From a checkpoint of a small mixture-of-experts model trained on Wikipedia: width 320, 246M tokens.
Below are experts of layer 9 (counted from 0) of a mixture-of-experts language model. Rows are named router (the router's row for the expert), down (a neuron's output weights, with its number) and show model dimensions 240-319. Each number is 128 + 24 x the weight over its row's rms, rounded and kept within 0 to 255. Numbers have three digits each.
After each expert's rows: a language model's description of what the expert responds to. This comes from a sample of Wikipedia text that the model never trained on.

# expert 17
router:096127143120132164110099131124118129125152123123137126134123105077130144141158142147095208130088141151133119097165158134132133143097140111136094178144122104142133099126143165143137163132176177134112118121096138155155104137141111115090161083
down0:174147114128147130120120150105125096122145085123118115149135079091125150161100152112134161159127109146142134145122119145066150116119126141139116177151157134119145128123101175165107125122138156122112122127127130174164110110183133089127173166
down1:083175124132094144156149100123099130169111140154105158095118137140107118129132141114173120149155130122099193135121123158129121119123101135139200154152153157117103159118097122073134093135156143117152120154148149145132112154169114098112115112
down2:121115135159097117142125197112110116133137119102089122122127179089151143126141125139107127133150089182137101100138192084130121121132123125167107132139108126126133158158130146119154137147112120142149134094137157088133104144109124128144104126
down3:109114079162171134129080093121152151171119122099132093137157160145124105159137126131118148104073147153113105121128119179123113158122079135151089115126119121125157116126131151124129123101112134137113083108134087086110163139101147155156131121
down4:146099123115157167122096063146116144130143119131111154119104111107171114144155144160106088132132120088137128102087169157124131103125161124123105116109125089135111135133112086083142132081116111122127167161103124123130115106116155102135147129
down5:127157141146148122093113094165120169119149119184117104148111139128129120119095134177184121143164182156152086135140149150159161125158093128122158162145154146148141140150167100111142137114166146144102115140124083139095089121135122167168125127
down6:164123113116151111136123101138169118129120125058131149099102138142111120149164103105133114118132141113155145116122157110129097076110126118146119124122079153141112057106135131097130133127133122137112140116138165132141153133143174145126108147
down7:124084149140109095141088115098145153109109146132170133131125163137071165133105128121154125071137154102088105136107141142113112130161137152135114139108131135116090101128161095172160127139120092146103088175094109128155096156135099114100142120
Common nouns and modifiers right after the, a or this, often before of, such as position, addition, same area, village.

# expert 25
router:123147117122087098139118138142083161103142147160137140106159153135120124122139101129132106145091082109095093139136111160129131090155116095107145104088148110154115117102137110108088161166109152159127099140143113127141135142135099114087104159
down0:064141127095135181117108171142105067154178177163081112173115138110128099138126119125109108159143132125174109104143131080150171112095159174170144147136144123150132194124156118140141123110116173104132112085119139144153158147130135155126159172
down1:112135112122130138111130112084161135136180153112133151104100144125128100142140156109135155142130160051113112169166139108121117145108142111142108121095110119108101138117100111148147098174143141144077130105112107120168133127158117093145108100
down2:147129130156117098140150073168165146167110193166110152151146138122156176143090097119132108140150118149074088125107125116144152149041103088086097155110120147116130091130158120119155118112133097130139124105184140099131107115119112167165131116
down3:143093150134162194143125149100118141157114148116136106120149146089161122117141130123163114147130079182113139129155125104129105138127151130115089112133087085209086152071167094093122129124112119145163172130108102156110140160123132115148136100
down4:150107106133122117103137114085126110128144137136169103128145112138106140110118127097118098122090153120118161098113111120139128142090147143124171146146115141141143106072150075133133095104152093131104126110154073133131092109082151128112130083
down5:097145160137149131152108077090148134083144121077137100162100110124110130123147135158145146099142117134144135114140150085112129162116124097142173153099144108145133161147108127099141093097129122117136128082136104130148123119141185107151169170
down6:146115151135108109137111138151095151125185135117135144152148129078112143128122152147082154130104113138129125143145137165130159114123135103163112167148149141129153143151147149113086130102124107114128077129134130142113114093113132199106106156
down7:148106096153152075137063134126146099151123109149098146117100168117147142115100125111119113108140114112187120117117132107168147174150061170175161105130110158136100156095118140112109107145153111125131152126150130138133156130168092148174159087
Bare punctuation closing a line, cell or entry before a line break, such as |, ., ), ;, ==, in infoboxes and taxonomy lists.

# expert 5
router:130131129129131095151183154090143096170104143118114159132124107158149164147150131125138131123119121101120132096135127138102087159123178152117148154134142172124125148109084125099159128108148118095121166116157110077135119093113181099081136160
down0:096138128135144138105107109092109099141140137139156126127156094102143161133093159123132121101145128108126093125140140150140132158149101155135119107120113114151139128114125108077121083133079065146086149137132115111124109144137165122145111116
down1:153118124137114130134138125115126146121116154122106082113087141116126118104131138118159107100083137092112131166147113124101135117164121095153132128124062130127168079083165110145129112116115115108081155117117108129106122136132126146135107140
down2:136113105104150148090208147135098139119152139155149146121122115172133137152163138106140142125085089152156128113113137135170074137153133129133124120076139147160111126111133094121122115112103125133150176189119130109114148113126160107125132079
down3:115081124149152140154151141162126124093137129148119189129128108127137133159108130138117150126141159131107143093118091160126124128100129163098114135112107151140140169140093129149132093099134126104100124129161145176130129160113144121123091165
down4:101136094147149102143157119106175096121100148108129113108138109142103183171122129133138164158148175133141126111119164111115126112122121132106148149125125122155137096122111143093136178128146124112082147116149157129131101150128113065161150120
down5:112136160126115151136142161143111109091126184127106161147121123130155126137103171117135099103094152088174128088164119143111114129093125117161149133121143107152103136105178136156064145148148135110124122120140144154162088127135142104142159149
down6:208136135135164131134118138106119151101114144095106131155139170127124118144117109136096085141142117125109171109110177146129130152141142119132139128109172120110158130058108131084147134122091078157153114154143129131146138100122098142126111123
down7:151137111134125097145143134084124104130112099137108133118126144110116136081172059162132111130140170112110147125124127091122146122148135160142097109096114140117096125141177103122107104137131151155114135154098157138115105145156145154140120122
Subject pronouns he, she, He, She, who, plus early pieces of South Asian, Arabic and Somali names such as Mah, Kh, Bh.

# expert 19
router:141084122104142136123159106135118131135122123113118177110130150145209136113147136157158133099129147135135094116091123091154117111094085098123139098139153125138160114173059088148137141085120109113122150152148134182089118123125115090121125136
down0:146173121132128136142131129108165099142138135110055129105104133143144151107109141124157155169143097119149096145143131141095105108156146142121116133102127184145151130133150123148105128161151104105128106127135136123135142153143165130113142115
down1:170113148177068116138124096160122094132144110153158144136074138152091112145156097144155149139100118121113118128128114151149128186157091152157117117106147117132127158122164143138155182121137134128152131140111128152158095109100121131121152146
down2:116126136125117125124129097135128117125161153157140144147175094152141141131123140147132136127168106108137139152128177090127110126128143147075113119136124151102125154133082151130170101133114168106101153131112136139110129145169139137147099123
down3:114113075122157144152121137126137137124119130157108135143164102134129127140134160149115106138128131115141113101164137110121113157126121125125076134199132149111085118143124134118154090110113118116122146169074120186125161081121165135177141149
down4:149135112128145144132142096076134074158141143145138134119159158171096119129126132155108135128142163128081121139170099181111149156142107121152154146126092149172108173145117107123101091133128105141110083109150156147152141148115099138144143134
down5:128115083150123141128149121078118114160130122103106133133095138099118123110144120121079135100151072146094164154143108082139125109113132122138067124120130139078101141143152147129147179112112166157130142134151101137173116152130139170155166132
down6:148116097116119167111117120133143152092206136085110098133109145156132070121094152144097158142093133093077142150108136169116165146138124152119142087132138135119142131104071110112137151160149129121160125139140145128131150168067140143108136168
down7:120095109111133135123102117088134148093127152110123114083153132124127147158110075122158138137092136116129180151143129110126094123146127149156127139108118151105134095150067099148149144096111162135143125123131090113117136103090136138161099144
Capitalized words in titles and proper names, especially award categories, films and parties, such as Best, Film, Democratic, plus CJK bytes.

# expert 27
router:106128102128111097143115092158091141110142123127124193118119142115169110167149143144143118102122109128084096116122130173148139131102119097168079122148118115144156163100093085109139128122092129119134101149156089127128142128137126112097117119
down0:136147115157144111156094123093108128117109128121118129104113119104127128126160084145108135144156193147128137134123135137109112102115147095121180159153099154092103137122132156123128127118114100150127093110112135132158163151085172123107114131
down1:121147093148121129106081154125144101119168168106123120097154127080139098158124112100145117134119110139138184104079146137093110132126068158114161115122176118106120160123130142142159145105103123132138104130124143142156078145122115073140095140
down2:142129125120118109142125132139119104121158112155144145116119113086128150109153139128157175140141137121157127127129112153145140143179156130155122103161111127107142163113130139108127106140124096158128141109134137100167141115086125126113109119
down3:115127153135103165105164123124148146159113129149060147160111131181115104160121164107126118140091081113099110136115117153131138118169120124144161136123079117121137116143126092108147122153154126168145105150051151158112151162111121163171086114
down4:140147137124118116126069157084139130170089152134119114082130150130134124115112158132128117100115133097123135147142111128161113122160145099142122079153136106140117143091106096125178117111153158087106116154126116143139138151058122135114141137
down5:094139151134089142115145114127123116104122110161136147104148124148165082134106134135160113170097112114132102129172119115139116117174108160110112167135108122151111132109120128128105128159149144111156116127104108125111151148114139101144137101
down6:166095152109125143131105167107088131143118150138130141107161135149132138169127139077144153137141123164131137132108118143148113143129143126147159125144150126111103107107113119140102138128144132168143116138152101152102141075117129116110186154
down7:132122145158130150135139129132143159127122100122094117124080145149116136046139152156116109103165103110173127101164119159143129143148112129140154123094180125120124143160140118137145140161121138108117152138095140126169131162127152110112095131
Capitalized name parts in titles and place names, such as Royal, Great, New, Hong, and quote marks opening song or film titles.

# expert 8
router:110183125149129102167130158125079164116157139113124129149081071143147172078086151136147116107146164107120117147164143094126135150136116096089114108123143137143113165141130166165070137151147107143126124165135133120094094138091132166130110115
down0:163095128129091150121132112171144130114116156177097122087126120107123132135118115157138168138122142117096158127091130160132107144098112149124141130112160124105151122187133097111131147116162109175124120117114108150121145047133119119138130134
down1:099123148142131102152141142136088148169140118126175144153126141126121131127107083120139094128112136124115114172135134102138110149162132134140163089138129130122095151129096144131120128155116168099153109120144082127138138122085092138122087144
down2:131141135104108112141111115147093193090107114154106101072078157147168139095082112158154144136138130121150118136145147098125141102143124113121092104093121141123107126107080135144141108081131179128129142118074108128133135147121162098104158126
down3:117125136123145167147135153113159139104139137148142137151109140111124168113106149111138095095155145153136120090075119142131151131131139131082149110128099093129127153183075079108112101156157122130142126155148180097143118125127104099122117113
down4:130150175100118112122122120080129112125132130075124143142074142122098156126100153108114134136108158072139102135136160091093147161126161137185138103150171133157127151137079154127106145148131127091129145119145116111104119151186178155158195095
down5:127116164108142123156095117142130098139162102143112138113121117153132090130114162105102113170122139141142113107142119107138130127106112139097131183140129116078150168125102123143165158133142107147133107135139108090093142144155098096133115144
down6:130142071140185091128152118144118087120133123170110121097119158179085157169086105146128108168104133123144099109110122130151158112144149158109130126121119146100145127139132129107141155109101154150095073125140088133102124128120129132134120102
down7:099142111155114137117123132122144142127113095154116135131109150174133150125082116151143099150130183155099111074135088131110126159125092116143122127124112120121134155113119172152102162140081172128104142082159144085136113118127121136151116134
Pipe separators between wiki table cells, mostly after numbers or names, plus semicolons, brackets and math subscript braces.

# expert 22
router:092164069077130108160105108098136148139107138155124100132086154134109151147130134059180148106132116104125125127125173132101129086155085099131098086129127145120093126101163103131107107111149106128114110195133114137127124115121115131166194133
down0:148174114143158122177129135126091145139111146139130161111138105148146104133126089123108147168150146149105144089102094146121095171118137132138149173188144113136175104112114118146155142098145123162126103118081139053143183129148116109135129102
down1:165160164130145132121168114142138139104132136134130134164185138133149076125139201145112103106132115139101126197168123166104140139104116147148093161151171159134122135150104157135111147114117154073135095142123114123096106139132139114086101170
down2:128127130145165125133128113152131129156089119169133100087172122127113126153159152082144156134096090116101184142117107144126113092135138127084134148127119103120108132118129148134142086095102117150138148127126086146164104100108150163111116074
down3:092129122115113124141128143106133099135112130105151153112133120135143157088102111104125155134107161137100087142122145141151129145120107156173185113098133096135097158104154093161116113103116144155121105095074117146140101101119127132120114122
down4:165142088099107113137094129131082092140103184120091088110127134112104116115114160164138126110135124118140143151133123127111096155120055099127217124105155156154152154118138152117136104122177135156105128119141109130145146129089130132113159102
down5:121161140092165132090096092133182102133169123101154138118138145147131153126144148125147110117114133116131156145110142145109181153129150111110118133089114132132165117120105148148103179132168169148106128089131121128132155112145131100129177125
down6:088138142145062131072131144143142155107134113124120133119165110155130093119131123135130150124115112109153118070132141133135095127144160147124122147152109126133129138127139163126129132127122141122147104130127128132146107094130127116112124148
down7:107139149101115092116196141126126161110069106147171156098144126128100097123130115148162073121083140146099085141143148125167099130128139129100117091135161152159111121143094154111115136132108145096086111100164156092133134129123122127152107181
The word "as" in phrases like "as well as", "worked as", plus opening fragments of proper names, such as San, Rom, Princ.

# expert 16
router:116157136151142157126160135095137108077158144130087107138145094156177138123127114128121091129119150115167120151105180105128135166152122183105138108120148148141140145164114112075142152127123124139128111114087179134115109124134147119120142140
down0:138123091098151074081106101106120115131112146142104132156090179129135142103126109116079065118140151150077148120143136130145147114121162087142146177154119134153143173097150145103121117134167098124141131138153132126104089194103132080096141133
down1:101114074074116126109134136134098152118119109133106144109149142107113150143106151169121135166102128096112145139118107114122121130152086144157106152105109069113158122099135097116088151143127063117115114160124130090107160126117134075110169104
down2:156148118111104111084158127128132115148077138107128088113132136121170119105120143169075092172111106148115142126155154118140113087130125137120114136124161166079170155103162119157118128116131104117150158156144133134115120155146145093146132105
down3:088134187152154075147168176123107090156098093129125103117141145120119165143125140128186123111167161122134137130094100102124121163116130088090163117123117154111169105126096122153116146101054121107111125137097113110119130120161117131094164122
down4:139142155129102174149133082181145135137170117152147103122129140134106121116149137179130111094115129100124165144155098119110135158104180121179130126146121094138116080143126155149164113125109129126117106110147177138168092106145171142092139125
down5:128116138141140102121110118095104166116096146140183139144140110095087136158114103124161152116148172123124155141162158124165168125155157108112134157139151127100124159092151141151091165183124134145130156119102129137121129175129117150135152134
down6:115115053148128138107118115106109116091141102166091091170095148132114101132149118106137137119137135116132123142156142187113093132146079158133135133098090120113104148122121113143154152156108129140129100105103153139167120141118141146118112125
down7:119113116135108118129120120156138169150132124123175108137126076132104099130109105155084118108131114151088123123167125098109103122106153123121141108154107143141132172103148122064129125141148111111155122112066103153102149160125129116114090129
Pipe separators and column-header words in tables of sports statistics and election results, such as Team, League, Candidate, Votes.